From a checkpoint of a small mixture-of-experts model trained on Wikipedia.
Size: 13 layers, vocabulary 8192, 32.8M parameters.
Experts: 128 experts in each of 6 layers, 96 SwiGLU neurons an expert, a softmax router.
Training: a variant of Adam for the experts, 385M tokens.
Below are experts of layer 5 (counted from 0) of a mixture-of-experts language model. Rows are named router (the router's row for the expert), gate (a neuron's input weights, with its number), up (a neuron's input weights, with its number) and show model dimensions 0-127. Each number is 500 + 50 x the weight over its row's rms, rounded and kept within 0 to 999. Numbers have three digits each.
After each expert's rows: "gets" lists some tokens that make up at least twice as much of what it gets as of all text. This comes from a sample of Wikipedia text that the model never trained on. Tokens count by the router's weight.

# expert 119
router:513560487500525565505375521433524476562523531486537529448526442428484466486457490431422467513447480481465494468559453392421442521435531541535497611437453496527515544494588465512414576345441485455462413492481480538552566428458493493467579434484553548613481479422501596529521511519514605443459486494444499445475520542477557421523537511596459425497498528465489505551446443530512481505501
gate0:525520454587505479472497541476573451456545465459614536464472503451453467545524496469411523484521396567479574486534481562519545624537373382446553508580442444431487523439555620471378415504483543431464497434460455510495474591524507569444499600472547419495515529430482503450515545438511513531495527601567508511540486512516461505521451496494507443542557523535525458505438532540513475519507
up0:510456491434489465505513505455468503498416503597481679499569504514502426492503511456447490454625462500573400480485493434407499433450475587488518483531432513559494502516572497521538441506520585561498596548501439468435510429416541495580497492526466517440532463461555569473513441511506495555561489428502556466506456540549513567465504536496514558480501646417457573528505514473503498380495
gate1:542514423562520575473468566528475368536519487476525535505454529449552520462446547564474552488652501430546497523415589582554552532529479466430526628437450499542471470459521661478363463462461508495444510512476526452482484488491599505475542507468534552554533530475527599406466520492447549541525506523505445542474452562480497489417566502489428489510542474462496466546480535475534519576487
up1:488531517494505494529502538480515484514521405442590471521513457408439591514632561558598496573443501580412494453477446486538465560542504501512489501506531394531508496540439536546525521586482444516501524470572440531512524405555406560501465473480568457475510535430395439564460444522445527501513553491530513606515540483449546609479530487430591542476575465558542517499487501399516504396494
gets: ":", " |", " –", " •", "):", ";"

# expert 47
router:517447436495455519485412512483462440557515499482505496448507528518527480501488502421444557465496455458494478510577529407453495571447528459604589589486443515552512558555560546524434471452413533380401476577460497443544526488529487566495566468521516425523450474465482597483462514474413500392486457473538483469504597621476527458505542489512464372452515550520566519554399496561561480569495
gate0:485612515531578524504447437446442609492478473615525510556538540552476563453578499521487516505450464476513600424509418460434442563544497558464464516461535398475488530492454493478521466509597465412530471418480472552528640490535438534589430549492463532527526485480480470497530408518498479517484531465527455515432509425455602516460545529669483519528500497505515551530516469497508449402492
up0:513486437500591488549536604483484503497553457446456471499516459483502536574447563506541498499542543559437547548556477392533520481414473469482441407484496481508523521549511502522564669548519568450543532562476467493428482399539448497384504429561526496554564522460503573505532490496491482469552499481413533543517589514434426538515518440475350375503494510485474604474467494537530548513487
gate1:457486512500518510522465481601521457492549459517500494531402551488543528461494477493461464511471470528539656508450494508541456454499552481605569581458388513397545528553485496508509462495462658545398475491486501547503524554466537507476525614605513615491525496435534528466468485490532486460537471505472420472482521557374619427575553506537485527486503486464491591511465472532566521571516
up1:481576455499459456390474493450547485460501586375435459580464562536528461502465416520515560502458494459531530585508453472423496589490572488560531613455421511443482512469469510496508487476464370537602478463529479564557515476573628509516521492584467535491499503566464498416439531528469503496460454453541394507475572478421566486596505507457491533549503467496506553534497553532480456596532
gets: "3", "4", "5", "0", "6", "8"

# expert 102
router:450514480534493531512476493552544477609488473517533475438512533440556414496448510504511527558439457463532456522522476444444459518515508496519579543501266553500610529525577509583468526440505452371428431558464512515502550436500546506462523460492578466511543457486507593508471560443545544466458465514480545468498560606504537462457500521540543386502461531537560480549416449574542500524507
gate0:421565493545469506462537425524540556540569530472570471544552471529514474523513559501526502624498440481426507511517481448531499486522475550540511576512495561566578481493452448512372503517505495501516516491490567542552395519474567404529555450508513448549617487501508548586548586449539612527563566531489476522529540610435521409533556456477547502437554497594483438534517415509573509586561
up0:409592560569491525467592481576535486523522465398582542475526460505505572537473582545535501549473440487491478512493449509512518515553470521470594465550410539455509470476481495446416448496515516505475522501468507479460407528502496555490516568474550507441600554471594537524542612530552551499666408549471491503516509567475497489423500471412534459434494490579585449448504393526573463533533
gate1:514471509509573489401413482504484512380569595503522516515549566445451568468477422490518421423441536501570433463540532442455484475500620522451445489398417479525417480469499432481508557504431497430495590492579484509553475465490493515437456416484502482472465509537571561491430503531472552505536584535443501576498545559459489556497534430536512533437431548524499643482407551452502492508469
up1:472475485506535541476500421563564502499462624559514478498525557430467552461481411471566502504435551486578474558526415423505485439530559466475480487519406598592486549482522432442531440518494445463435496488547587477521533569433560430385508492474476420485574370515458523477502485515496524544540534490517467515502492563606559536426442426451521598483558527550455418510547508462522526582512
gets: ",", " |", ";", " in", "),", "\","

# expert 92
router:473525445552457539510496506501529512552488466505564462523493492447485433516524497358519482542487413425478530538538514430434461539451497462583535527490368564485636531512625506549464543366507509368395490510540508498584553403473520460463510458475541389480563467490491524545521538440460447475442455522498526538515572545473536479466502472503497475504474602529535492542445510470541397546531
gate0:522580528537478527408511510526521537534436498477510597457514564562536408528495504484446364478431466506484546507475568509465541508415483455448505552456493490453515545510491442467380527480406471411475452458516505483457547499583502628408475543473438522550500463492509481503492445471566483455468497406477448507450508468427565553476519531438582501476498584453506552527382478634588568518477
up0:438602513550538494520519517551592591540530513469604509540528500439482503599569527442501432471465426539540541488438521446523442501561488467439559593498487492448617586465560476457398610398448548492462463523572550455398575521477538483452509555476477564446542436490526487502586451436554484467557477485475516527478510451464543473505526521451552500449490570456529554545503502440596460547451
gate1:476469492491470496622522515448509471491541398454528484458492486435500563485485568437487514495504545509491494502508472479603478457427570496480511493572570459479494528483483509555393490425448466545438500394462458457480416596380606461500483551495536419500559526534514496652567453535530526494398502443462534539642479542495512518419520542492517530463505541504479411543537468411583543493483
up1:457509495479524547445480453539471517500500538555492587465468492543506600356570475462484437438460466514501538521547486610515557456591396477399529569375501553392416487522546427490569572530520567514439443522493540492479436484534616501466430520509487438539489526513505493587554387431523513534489570474423540545465509545459479526548451566539501544455500519457550523486476478548550561487479
gets: "2", "1", " ", "3", "5", "6"

# expert 79
router:471459494465417535542392511499485484596555508566492506420534483465478505535458529446368477524442392480513490502499514441408548516484515466538565552467469461540505558471570583588561518388456469499474418473504442518481565453476540558519431454538529466549511577428488560586501582509534428488443471554501463463512522584481590543455548569498491446453521486418464499510448473513498363544575
gate0:435511438539497516519602524521412520615514481547566473493473405513646457501452438539526564540450489398460457545540403523511493477516558472559545575350499586520508444537527546519519526446547452466445466546528560428505499492492534570452437494488596463570536559552493533546550486480556532435431546550567504460547488580544450457498486503508424515502475552457450479534503462549508461533407
up0:497506513556557545516536524482532585571517495526632519459514465554480562514413493478576528500436464456477505544460446348468561433448533469518553529367529541520501423485522554543506444494520482520452487470579558472514581550547573537504434553446482481604552509567430570496529479497536495467446598619567429527491427497501450576538489523500441456505514489538414509476471435530495437438437
gate1:564498569456463551645543418582388445547537493505508536412456466576585506570466560497493489505457506499582511459507497481533536485475532517501516530435485490455513446566482424428559504510479559484451511592549542513488540460475447532463475487496454456572512555544516501395501498438482517426499487560556455456613509578482582456422447497412532509529598431537503508468427450545622482542558
up1:438588514550443458516497422555534593519480504537449460526411489486456505463551496395443442580418477529500501600416466539365503483530555518509479513420513487444545464562597531490483510591539504490446497547552527459551478518507497599450517506472486548525459500472402451512519485432502498592597520496468533531423505548508556596501495571399535506507465438525403536491428538481456410557540
gets: ";", "me", ");", "′", " c", " me"

# expert 58
router:484497490472463546524508582478518456591530435449539576470515499426481495512455444418524534493398464451545493484540563494458563610516523467546625510427418469499503580540611519607517478465452421436432465503472469454583548496464451449504512467459503450471547522455599571548525459402537436450510447545505596456520546499490514551481548544493411469535447545537538479587492427515492412482555
gate0:469515585397530615568516554548434438438529453424503440522553564470484498575555508502537488562476580556540581480540529447462428537466611476497435607424566519512543613467551465485430527514512526521465497521617534523560544556478537469452466550589575521460536533609479480487458468558470523533379588483511502502521513517576512556451496482496432470538493518461577533468488496556496522514506
up0:475464482464532563507491562514493516505515551468511440578594434491515515614519592476544434560467540574455412615545480549493515516439578507476594538516518495509479589484425453471441514463468527470482480499587597617441561486560465409512441460582565418554506485532545536481457460534571402497561469493589479462557539490569517445510477540490515478487525451512525505450471449466582522386486
gate1:579489539433469522451538476524487415497448513484483473497584461423480437588490504482538513511532523581452422513601456582503396535479632425547437511570448516439556478464589539512526427493398490478519454521481505404561412534544425514437442545608512550421454458432496523514456469529464509542451519482512594505528433516483498546494569601459540486440524552557478531521480579494487526539541
up1:463467482484517510503538518488558498558505467460463418514449502558486464483484514529492414501451602489518481508507527445459503557499465505552474544555490468597487547477455432443465486445503532529540516387590468552419622431551505449555567357542438517479487592500513516571493511469521490450504426443463398577544511510626466493591405489496413543475584531506592531489587442564495464507467
gets: "ation", "s", "ion", "ment", "ity", "tion"

# expert 107
router:431459424551474490573392552511497468652533390417537537413514579466547461418453514364535504531522519453503444473511507521511479474422514478546548522517442490518578543449547516607500535465456563440488394492483438536479523432454499506532484511524488486536515461467518559507489556468408601416516530519591510451558560573459506487439523511495563466473502592476545548505436454543565505517520
gate0:537502530575479535596506471509574510527481496514520482463567454474491455547509550474503530610494488486537432453438478514562489462481550452642605551445531557399561523513564616475495532472525498535406425466508439386515538468448571516546522553472541569534449520534479498454600568499460514540496524461551554524532531565524450414453578404494496500545453559448451563451469525462563494518392
up0:523590509601538468508480564550444506548451436434491439598500514502524476563446529483465648494544460519481456503458428581444459487468550510557538406515470410529451469415570528500447571520402368552492421549523533433490496470436456498489508455501453396506457543460450506543526501478433577445492504563475507532396503493444546467470406500505517484453532418547498568470529492470431462473460
gate1:552487393481394522493508503490414381547468522500551524426568516530474514497512424511492548593490483486529582541522580594476577564510550545452553519492463565451524458534475534433438523542507546451448482570589534496500579444549518516408458437539507576579533470435457467459536514454452505441481488453583475501486528483525472508646505561471492482496624503467549583484494472556524483565593
up1:404432554519573499453479471458590561458548516532496476577547502440517451576498477530461366414488538511479479619474470496328425460517482540486470522480505404532543559522474446520498471469573428460534573547505483500503503505577515528460518485485481497446440493468563523522474470559487450500493499526421486544460417467555589530459529566576529521542380476470460445540595571490449466462421
gets: "'", " de", " do", " like", "’", " from"

# expert 110
router:487487454498453644475508570401447443499465531472484544490483519496493456429514494414449495526472472518531534493533531483454519575429539527527459523437490445536558538514575520601491474394517440441411468542492444445553546401499501528547519457523510533522513470520545570563473454465432511469407450527502510533552559674498530472502543467548484399465544602477495495563376398516527499537537
gate0:510438503532502435475497520492433505567504478423494399504490480563534516416459618519454572431497505509530516467523482424457465537500490556453500559490505506540513500506499363449557457453482463431468575493578542442524448493477489576520502523514527455352519543513414430526413515474537366482575544499429461379562466500471408551480540471419437499433521500491479506480515620497443442498516
up0:409461547457399538505464482561530500569628418522544529421449474462540399579445561455427468601463549493447525555380582521519526487537413511550502460578497445484451446523437441543472451543550540516558444493512527507483446479574530457474482499488524570525471585453420428504521510543491489452494545568437512527447510467466505451556509480505488550577546475506554466558548447446511574513384
gate1:389478562376547419487485584487504500485483510498561643547527468526552464421459430551471570467536451447470556527404489476552510631549571487468485563466467478428460548551581541512529556559480489501566486585394424545533442483465445507527591485519472478546487435533501536488573518475494506462513535515522437529494573446505520455471464507543534562517446463497479546514527471650490547521448
up1:530547590483409531566439497479563498497592559474519517440461518455604460511465522451435521495530554478565499544543652630582470464466508535472465497490486435500456522479464528530498461577483507519455586469542562500424514505447502496522367503582575489528534511489525472483459514397546484523540510544430553425445538598612517423482569486510597535505453520528491439463466505468527563567506
gets: " A", "S", " W", " S", " C", " E"

# expert 12
router:443446454552515521542468474505474463510566524498504537494478485506542486463452404399505490469518492465555415516553536516503506520417457411607569547482471465549525475596568538661461526466518471400517420438459472527478528476478512496476513532504593529573541544471520538509533559501529531408534369411539526578485600631493519452490487500501510398479445533484472515542399518541540470516564
gate0:521638424536395512518535490484451482505491426428490585413532504482550545450507539521456511542389501523458564447530518523467443581524498539431509447483487499448554594510517553527551457506384550548491519603526512555450479439504531539483523499561487451493422523536423435468450457471494498572458576603542535460476475378532609483495504612471548568521496523590464521565469507472494467478531
up0:460484533430512549381478633440474505464454516474497413487512555540433458620599600629489498496476450478483570508450450426479537523544562485499435485506531557524460484523487464514492522469561484486488518521467516456603535462540518498481555483529469474497526492550493450599467420474534431523436537523473591465521450517492434599513618540562519469572556420565547513473536470447400453466464
gate1:490577472570401563588524477570505544577464430501444520455446499472516510524543425511537414517530529490571472519544534511550450503463470514578494428443396570479505476519581547574538477541454472485451395533500504494480603478373564472454440545463584550567491492509489580486614568512466478493457485485554549499456511525493587520504481438367491481519517571515569434512417510499564533555522
up1:522557523475479524539553481478565459509487498537494419518516513485440619484452493480507491506590507549518465505541497478539517465455525496468657452499498414497491498527433567520512521479468474456494589530623597432511505500544494537584507510418440434476496460533552447489489420469569519516554501468552447452563655494563427431410503447503447521473589529644437493615481510507517508523530
gets: "é", "á", "'", "ä", "+", " from"

# expert 60
router:494482483558518574541503587473513480507526500451505513417500594418526479488520490402447437558464453470499472542521505464443476540435515475480489512453494443517505502529610532604477455444520507397457455487504406500545487395482551422531522498551526499529457466467545615528541517470445539444453491513553530449535553673513542476509574507558502389422552588459542477621414498531516463548496
gate0:496468494542446474370472527405487547502493613450511573490506547559397533409505430398551528477553509468489393511479410455397492508504502510440501512390438551585520510434653504455565538491499546525549502467492518470538428474542526516532487469457499467500497502553542499533467430450538520525452514499472523477572443499582453497523443545519404454490428442534530544414560452532478443505422
up0:587464524555565502596575451687544493527457411617528417491511567423558445540464493535456543494549410539534572463597538501536514507494485501470456457556496458510575462524508474517444468561482461497522580578543533534417547470563482452488574475486493524466473453520590546526529488467505433461502480582501623468484505499475485514415536508474495608515565524509496501528448553520436442532458
gate1:549435461507506504470526426644551474620495481506544332408482505505491454597524497535455482443421436456402465564483590555561441497508533555514544514539471587519542467520490500572433455520503514449532455496477592478485589519516562472436435486490641518507520506526488520549521591523475517467459547514492590516467533452507505563484499565486455475471487508549564434488545524446474496496400
up1:499427487567521450415451507543536544560507483476451473541550409539509379555527500373583413455491444556499526531530544502525459443404563482527610511494499481496584537442425537520377507495478483546505460551471574552498408404466550494493619472496614482519527513577421476529432506559466540524511501460541504533451425481527423502476501540465479449429538542489481538436459464537511505445549
gets: " Pa", " Le", " O", " Ra", " La", " Ha"

# expert 35
router:528528491537495603551439528524479441521450565456575565492510527443543483425440509457499522476460434515510490384529483506526511611399487518548529488460465528471574595538589487542447538388505564478449460573475465458483574425521453531543480508507450530523542489523560609468487523439433483420414427495541551517517602569514587511429535484517550453515440532510485483519388385485500538519551
gate0:418472470523591507387535615583550543511480505434640489462551508485503521459572458432562486562494504573505509551510441451485520492534502562517489519550491529566624551489518488576524468523506489429568409432494442476526458477408556563548548474463519461469630499507493446474514456504483511506451513461493530505468460465478583525488576576650498548486477486481544456540543455556390466479503
up0:615433445381488550573489521496412555479508424428544558514452447501488442512484516471492468495539428610549527497489518500415464433423482553530512478565456456487518555503547520505498548563466439496492579581494561540442570422425384439539597500553472483446513444500588458511557458501468531566501572541526491469499516459445594461511528512522593553503511519603429518469559575525497530518439
gate1:496511562495467644460534561535503442603550524544497518553427507496498559583535435482456542490428612499511463435589562515497455505464426462444579528501454533473394529446498424514506498538466543431484475459513527521488606427459545483533511519468486514497491547486430444464485499555554424513565529452501384521567528538500578445551513627450514482532449540460645435497550501515461483487466
up1:569490536533481586466409579507507423524524561469540527569594560555535556515562439542532452477478566519539451485538544540478492379495438430421552443468454594510457499428479466549457509519553609444510519445512479536389514437473484407516442544587484540442523555536508471505482482484505324479559478434496471533529582506474537441519558509445515489581486526498589500515446484450535550486515
gets: "R", "D", "S", "A", "B", "E"

# expert 5
router:523564431481427536581408549484479449610572451450495560482415499412544473558478509425420510580455432445502520449465551448498492523508501426521582466509474547510537507538543487614424517475451496423457506447467442526551572451508524509437475517466584425495562462527433537530459534464423473453430522573542581494545546543492560482478556460493471444472516493505539543605468405436528414446550
gate0:523561498515574510483537544532542417556423596439543520544509532513506502410436443391428489474523506528533480490543516413510595480507609556495500544536463414584467500485549496522440471482489477486477417448486534483491541487556604563551448532465484410493459395411549538444485508547557490525522394441507448600546568521489472514537585553561466493463458525459473502507448603535516459536607
up0:504569494590466455566585465492513435587473528476535535507488516510527548509451488512439542589416476469550565466498557558512599438538497524450484462524523542569487431536477459505493468490515513455548494473485521478446526520515497609536435551442515514509461458422524373475536573463523345522458512484538413523544479503384451445404573497572537498444500487516477570471420554428560437619497
gate1:440494600511403436584473495447464498523493433396540525500428444415539466475556496443520438630449467510526543424515456559508491516501511521603575549432516487491550442577555553577486490477562582481466508559523427546488526500509516522502499513473563461523512478450538522477448466498480485517545456553652433474419535550404580462466489458441602487529545463514498456484490527499618465571510
up1:523566468493498519447491557627613549356422637521475485552521479531521492516430584455476473470566504476472467545492460514562495472530477616449423538452511473540395489508454528515515570455485529563459443486512591519533477465407499461529471494584517614505475548474524510487569566488532632468509458437518563551603508523505525474561424544576457487518476464458532524450493519476483507506509
gets: " up", " out", " over", " back", " home", " down"

# expert 74
router:384470453506509601493473547520479428548475410450548561509547494493510454543467433400444540508412451463499467471551542443458475592423527476525559570424514487549554574495550526608460548448454569398426430488487493505519560456432544485563507454515539492565534576368538560527490507520510478412491421493501514519562549555508503484504608499484547458439453510447474478530419437546497457511472
gate0:466494479474554499519456474452600485553463478532502402587479482531425524549479479553435641539397473444419442556460622341535473471494589443460601547508521520477576530483537525555579528493480542504440479422514510497536479486460543468493538464622449509548415518461477530518474518434541496494427491495469481446454463489411438452530600486528495463493473566464404473531523514493506474504495
up0:498499519356562462467495508478506391478613535491524544487529564587500533463421545404427557517545488483441398534558569424507466573435467485492486515490503537468468499556443470502551495505526481473521418490499519518509519561452449448601476512498494571586461520440447547623536542594522453455531514561482513439415511544529492446535555533504472532420384585441425524548510565555528504477494
gate1:463493508498396497474483516536404540526501501407483457449440560514513528409464509516454481434561526511478442530486523410423489619473430513521501500465441489472469511558545582563545523500486500472438377562466528476563573353460505585447531451548545564531506473545471486508520589506502459453536542541483581482400541464509507450554625457479514436495512548585453533463391463553556510512470
up1:547441442529577532570608452577504564485466502393523466559485450503549498543461491515581467580440443459488539483524439467553492412459482439524480602500506457680435533498530545477553531484485430490507533519521470530471496467504491503404555492612481504449599497500557476411494418493498486512512523482576498499485470538531540519546423459465409522585487593488591508437560551484589499517487
gets: "s", "us", "S", "os", "es", "ox"

# expert 87
router:441461488483436669478400521459392410598510425523536443474477476473478420489487475491495467556552473491525470461544458472451438520462524466529610550531471496535512513501539492537509485432479571433426491470569425491550474364476560457499501489492625435495556487419486587550482526466547494442482512493459513472544525560495559479465555461546495414503451575507495482573494401464541462564561
gate0:450507474496423564468504523529457402490468458508525437490506468424456534488457499440553409439507440478450431435456505549465489455449588454513493544572533568492463493479546398406593497473455442472535517541595500534544514456447453426463498394564547512571592458448563512554428482509458501414423503494435603555584525491545526483620408501553535494513482409504540464467513494529474533549534
up0:593447504473568406506369571583430519465427391578540479495629490499591492486487453513496507493463598580492473514418461504536486534457502510508466471541532525576447509611545481562517556522483446572543508497509530503504554469513479454467463497521526645610479500479477519462539432481494601570505558477608506483401470477451556533533455510499501449511408524527506525492516444522449519459505
gate1:460453498469493437466527543496500617481507453566526458472461520531538572541484486473583519513564469438439512521406468512445534481473498462444536556491509513499507535581572586533496495534480510550488582576516457474605576482483531507507514621561492561508530532507541480528565579462458598596484525383527507475558517474446490552483522500481398397508427496399565557579511494440526434359489
up1:545514446491420563474509516403440479480463494533494535472367484542495500416566421428428551402558427442604655530522530495483517558561470490465534514543521520529473552526578552495534533515426551544528501567535488447515487518522578551528531520474486460417511540403540488458596488514487449552521499446513443496504488487480505568514523486498468489441540560462457602608478520429477375437525
gets: ",", " that", " after", " but", " when", " before"

# expert 27
router:471564489507484559553465521451469404594525464508498479425507476481534464475441511517517565535446413510563472497552526451461469493504492519478594520477335478513553540518562533568534543481520452367454418478530417495507511398547495493545538516493572471505533538417499526569479533524549513489422451486499509473539566657491572457499508500489437394503504576488518540605395419539539503475527
gate0:367542516489450494475593502448480495467538511473491574510489506537552531561461499488490529460571552453533479528525450502539532476531512468493490481391595523480478578507507499489504556371562516479521484447513503432509490365507575568488472462504428550514517577523549496580575404493505379481509419487448442654568606500554502451448506475482519496488464521504406578427480514517598526526514
up0:484563512494468463556557490467538439535529549426393539521444474546481577517488515537545550520457607492534462548500457510560470500467438425474548475480637456570528506447467520536509456452546444459520445479504543460493480451507502612470517516441495593529513598509503486578613443480508434487487467509448470656544491509486499394492590462538412395494478522502516555384490558470534494559539
gate1:441439482438484676537523483599419439485463508459485541458500552505523533470499437425496502467451526441543579509491520489469592493474560477529479442475391535481474425533522511481505530402490554601399494522513529505470496541442458559573553496546521474496510515599478588504491517424488469422489417462610523491439474481510496437527551508520525570498548534521534417546402399531501462540404
up1:554480537482588481616593482542518441522428489481428496442416456568536584489446510507543581427479502525540521493459517485523534488519492491459562486567480507492435486459491505418578442482550482564481494598528477507463520458514440573578529587453509585480438512586549495487502587495522519533470376474513520519475410532446425456534539396440469466622545474539588520415441549554517500447459
gets: ",", "),", "\","

# expert 48
router:481457482499466648482483550504455486537446462520524490510496543441481414435559525425479483543473417478507473495508551466459521606399508555503482495458494519511566518541565538584425523419546468462417450549488477492446484447464511506491499523514598518565470453537499574492550531502420506480406460457530551536533621669492572522487531498543497432446523537458549489608410404559524476466490
gate0:449451555538503427522432580511499460487425545516478530555596507478521492554431478529492496508548449485498508451521438494450574567501551480450483538436456466434447535561527460480538577484488524406540505547383366548507525434596418440455508435560502496557413532498451463477404528539492517466476540509564498517534551393590488528529401554492479532471472457550514600510508479582569491429593
up0:454521479531386414551494591568496458488528556480519537471554505444501541512463538581481446427564466482545528466548572456513468405428485441439550536460556468643500492447486578491612540510450474493562541464477496493467483545521429530480409472528412491541435450576531489531555544435530458541574607539549511430596522549538508518449590559479456488537480526554491535469480445488518541492611
gate1:493531476486643591470508476583515579494489470526536464499498574496461462476550562512510624499495441500515372537489483545500485604551425467536508490533490546523422562548474460517450533440557547485422460561438541489516518526483489568451502473407499516465505423498482490494497470467432523489466468492558571505432484505654515562471447504440555555378456496496575525486547535577528382456422
up1:439421540386442486505506583512461500535524545602468550521518522490494575547451472515475359490508525583446559512533480492522591494478557515449430467490493494419570496502512463522521481516448470460520526427510409600464417539410379449553494497536523468472477566505493539542426426482485485502464491497437412461536432481487526402561478533538532513477570431611450459511446430503523604560483
gets: " S", " B", " D", " G", " F", " T"

# expert 50
router:544522469458449611531516637457483503577517438493489569547556516521484456468440508453486575542515476417515470477563524470454515582439524493558565512433476592483554527595520483535541508429480502404459484511481514409501539538474503583493452503401541424557543538490461457510531502484416524403478479433441447460562585601455570505471545517534448435495414493447501544566483428565456431510435
gate0:493518467522505570521452568472518422603474524515475464556493509465549532532561462458456519490402507524427448472531448476468543475497566446418501527451537480521473474533468506518457566468485555326541620561462487444475519435496514519444559503418556418445501565531479457491461492412538514488529467552457562462486606499523561428521499597484494501526565381438487481571425446456431455590561
up0:529482529461467456553444448423513510479483535441559515507487435452391470386506543470536475463532511519580454508538494542449451535545435446368397458494520459512485535393497465558484573507495534587484489535486542481545450492517496500494444473527523566489453483499572511533506545561513490469551578596318560436484505545574402466453500485491528632550480484500456553433501451441446455451515
gate1:580439459434465541449499571384498455529483520518457421474595584547491479506411461597506566480555405532516375516558522484431467511469581353445511477494470486486526525543480555551611539491513500508489563456442496519434510511586480456525559527469580460537511559456447510555523459438493547523473579484548481467479438435448381537515513505467429446564520496486492495547442529499579516523554
up1:494495464424510576480611572538429527452484525553492500498501553477542502604501537545466488492504522508532481520550541573519469566357420490580506488507504584464519513462497456506473555530603442438452415493579539463417475465591480632360461505545467540575499494462461505493470471499495570505507613565490515476419458536476594440515418547574553482527477494498522546514517535416458523521474
gets: "t", "m", "d", "g", "min", "st"

# expert 28
router:475494439576482582520468516496419410541539422495520538446538516460498490447492507349465529518484532398497448495553466493406498517504495467501568549456361486488542598579596509528467566391530493408437391535466433489581440453497538525464480502492497419503537542516563534526547521456443469487523467533527513499524585644508511501425582515529426435486494546545472465513474499521502451515490
gate0:437494537523578530573523563610453552506578481518460441455497587569518474515479538592401591461506535509525520515494494512515535456519603577449457550455471505541565479572502540517565563471491439563459476461481454598446510521473549473377600480464511619515498467483595557490523481384497475521520531449498456432428648482550478494511564523513430482527428522466468487525490473449525499521464
up0:603500505457491502436471509528436515518498546438487493490550433634711461551510479535427552478467476503502528526539494482452590497484491625486480466560553556499456549438455510455509449565470549485552424506531524469580490472472540524579552456445481604476489358510459554426486506456527480498565528528532541529481532506540531433524576382500492464502449498507509488585554561513437519500512
gate1:587431455518478511500538513508440492527479483536455510566542398504571480524478540611436491549544541473518578487586510566478533551550489511575523580569522506533530495436488494476457420499485359496544393541460458538576472565522536549420420428323526472523435469477550549461482494485469508512489506576489470507540541486542563536435535474565483542528428512475548426497533515526375460463447
up1:653535443521550470506489495536461586465506476497537452575533452538527543551541566518506495484531527525530558430576450494461593499497478605448516599579535415523559574477500488492473523483524463536491404478499363593648482501547603520512491616423549498509437532554441529494479492477451524490521514496499448597455463458507551551550552469559496556579504505570504433518471499486499460479502
gets: "9", "1", "0", "8", "7", "2"

# expert 39
router:497473409506466492570380526460451461541517446507508523468549485432495457474521483468518462497454455425536495478510523473475458623445452497515584501491401482467543594557500494557478546470449521410404508485505449451526536517530485459525522481471497452560520524453519509522448554529456473408504468550532516467625660626543520483482518507566546354524502541568540497622401505521494488528483
gate0:530529533460503509482518453500510481512444339466425525482414479509493465434544539491557447513429541450459492479501410346563454493430495516402401459439468487532526594494510523550458501501520569525507482477491490559481488467519489523542500581528539505615545585467440481632502430542468484581498522474575447498536542484486428522562517536455483458470637519521535476535455513399516436564523
up0:483570501482505494479554432490497553461501452462466470513474496490431460503557548485544451487495531470437554521539398395607457486460515483491473440413446436497552588437491514569438516451555576463460518530492521502550506470481510484507482553596481474518622567525408462605529343504478465551501593456564461547578577419434463495562501508475519474516558514502500456515528525362550480564542
gate1:408457468441521544503528456473590545562441540523517490441549469594409555433492562505530542464487540574514523484498475521565462509513468501508512417508521512536523514526488495568462475447485489481552514500515575531494520528507452515530604440408547338466547626476579515519632587571513481521429433493480509465562529528518518466472552469397509539519509514446412541508510554359454497474427
up1:411436493499556454499467576565460460543525650411505423461543531523545546562611512516512438488511451524417447491509507525548519547585463463545504379537493528448498408561515478521406513509510476418571482562475505509525450498567552500486477461605486486556437606518527465503508483532462496450457468463520589499552485489445479512567459524549559577429545473410534504457500533569557602563492
gets: "0", "5", "4", "3", "7", "2"

# expert 108
router:536530472562502622492457552426469495617537436458497566492514505439479434503414478434505498494443481492536501503539476490475519552442480455502615527497417525475488570507558507588567496408429550448492535533415423531413570487473497470456548439530490400568486554526562525570513513411572492382530464553552588564550545512443497514491548507530522470479462585438496519587491436445493412513502
gate0:452527499513477391471444581488475452487533561492541397477424518546476517486522486444401463495434454405539504543438580505449457576453458528518428498359431441458497449505533502495480444529472464511469422524615423555523435489499392506541465514485542548517391446395467545418479465476512493462521507470517493464472522509490556460549444588553404498531469558495468557537447539507552587533558
up0:424531536550523510535459490513562529472544529456503495543438424524437420458463487477402455466503562456461589554388505475485519548522398535466528466496493513470518484495473519465504418478425469610482456500451458593469458528473474437482450484583485444449473491443515510488429552424555555438515500511480562473405484490515455446513375643553552486521517525506454499655549512426479530557585
gate1:525610509558444536503413536459508397497511443495406444469559489405521369390423554470502493560412531494531561443509448518506411526464439498521457540516454528443490540524485468489527547395610363493487464505545466571578464501500502465431496478436496478541462546482534527485446399546540500526478480493540571542585510547496505444567556584544533481561548581488517479498527481497557514463463
up1:512493485450526493534498361509496394490439511496533495475348474513465521483517548477431603509550533482464465473545503504528474546472451504440424555471496463556530492555492502479463516478567520522500451530517473394544415482430565589569398506537623478414480442506442487418537548448514528481483575456500494531437475568483478433483504350469522463490545501442488400430452488536444455580523
gets: "ing", "ting", "ding", "ling", "ating", "ation"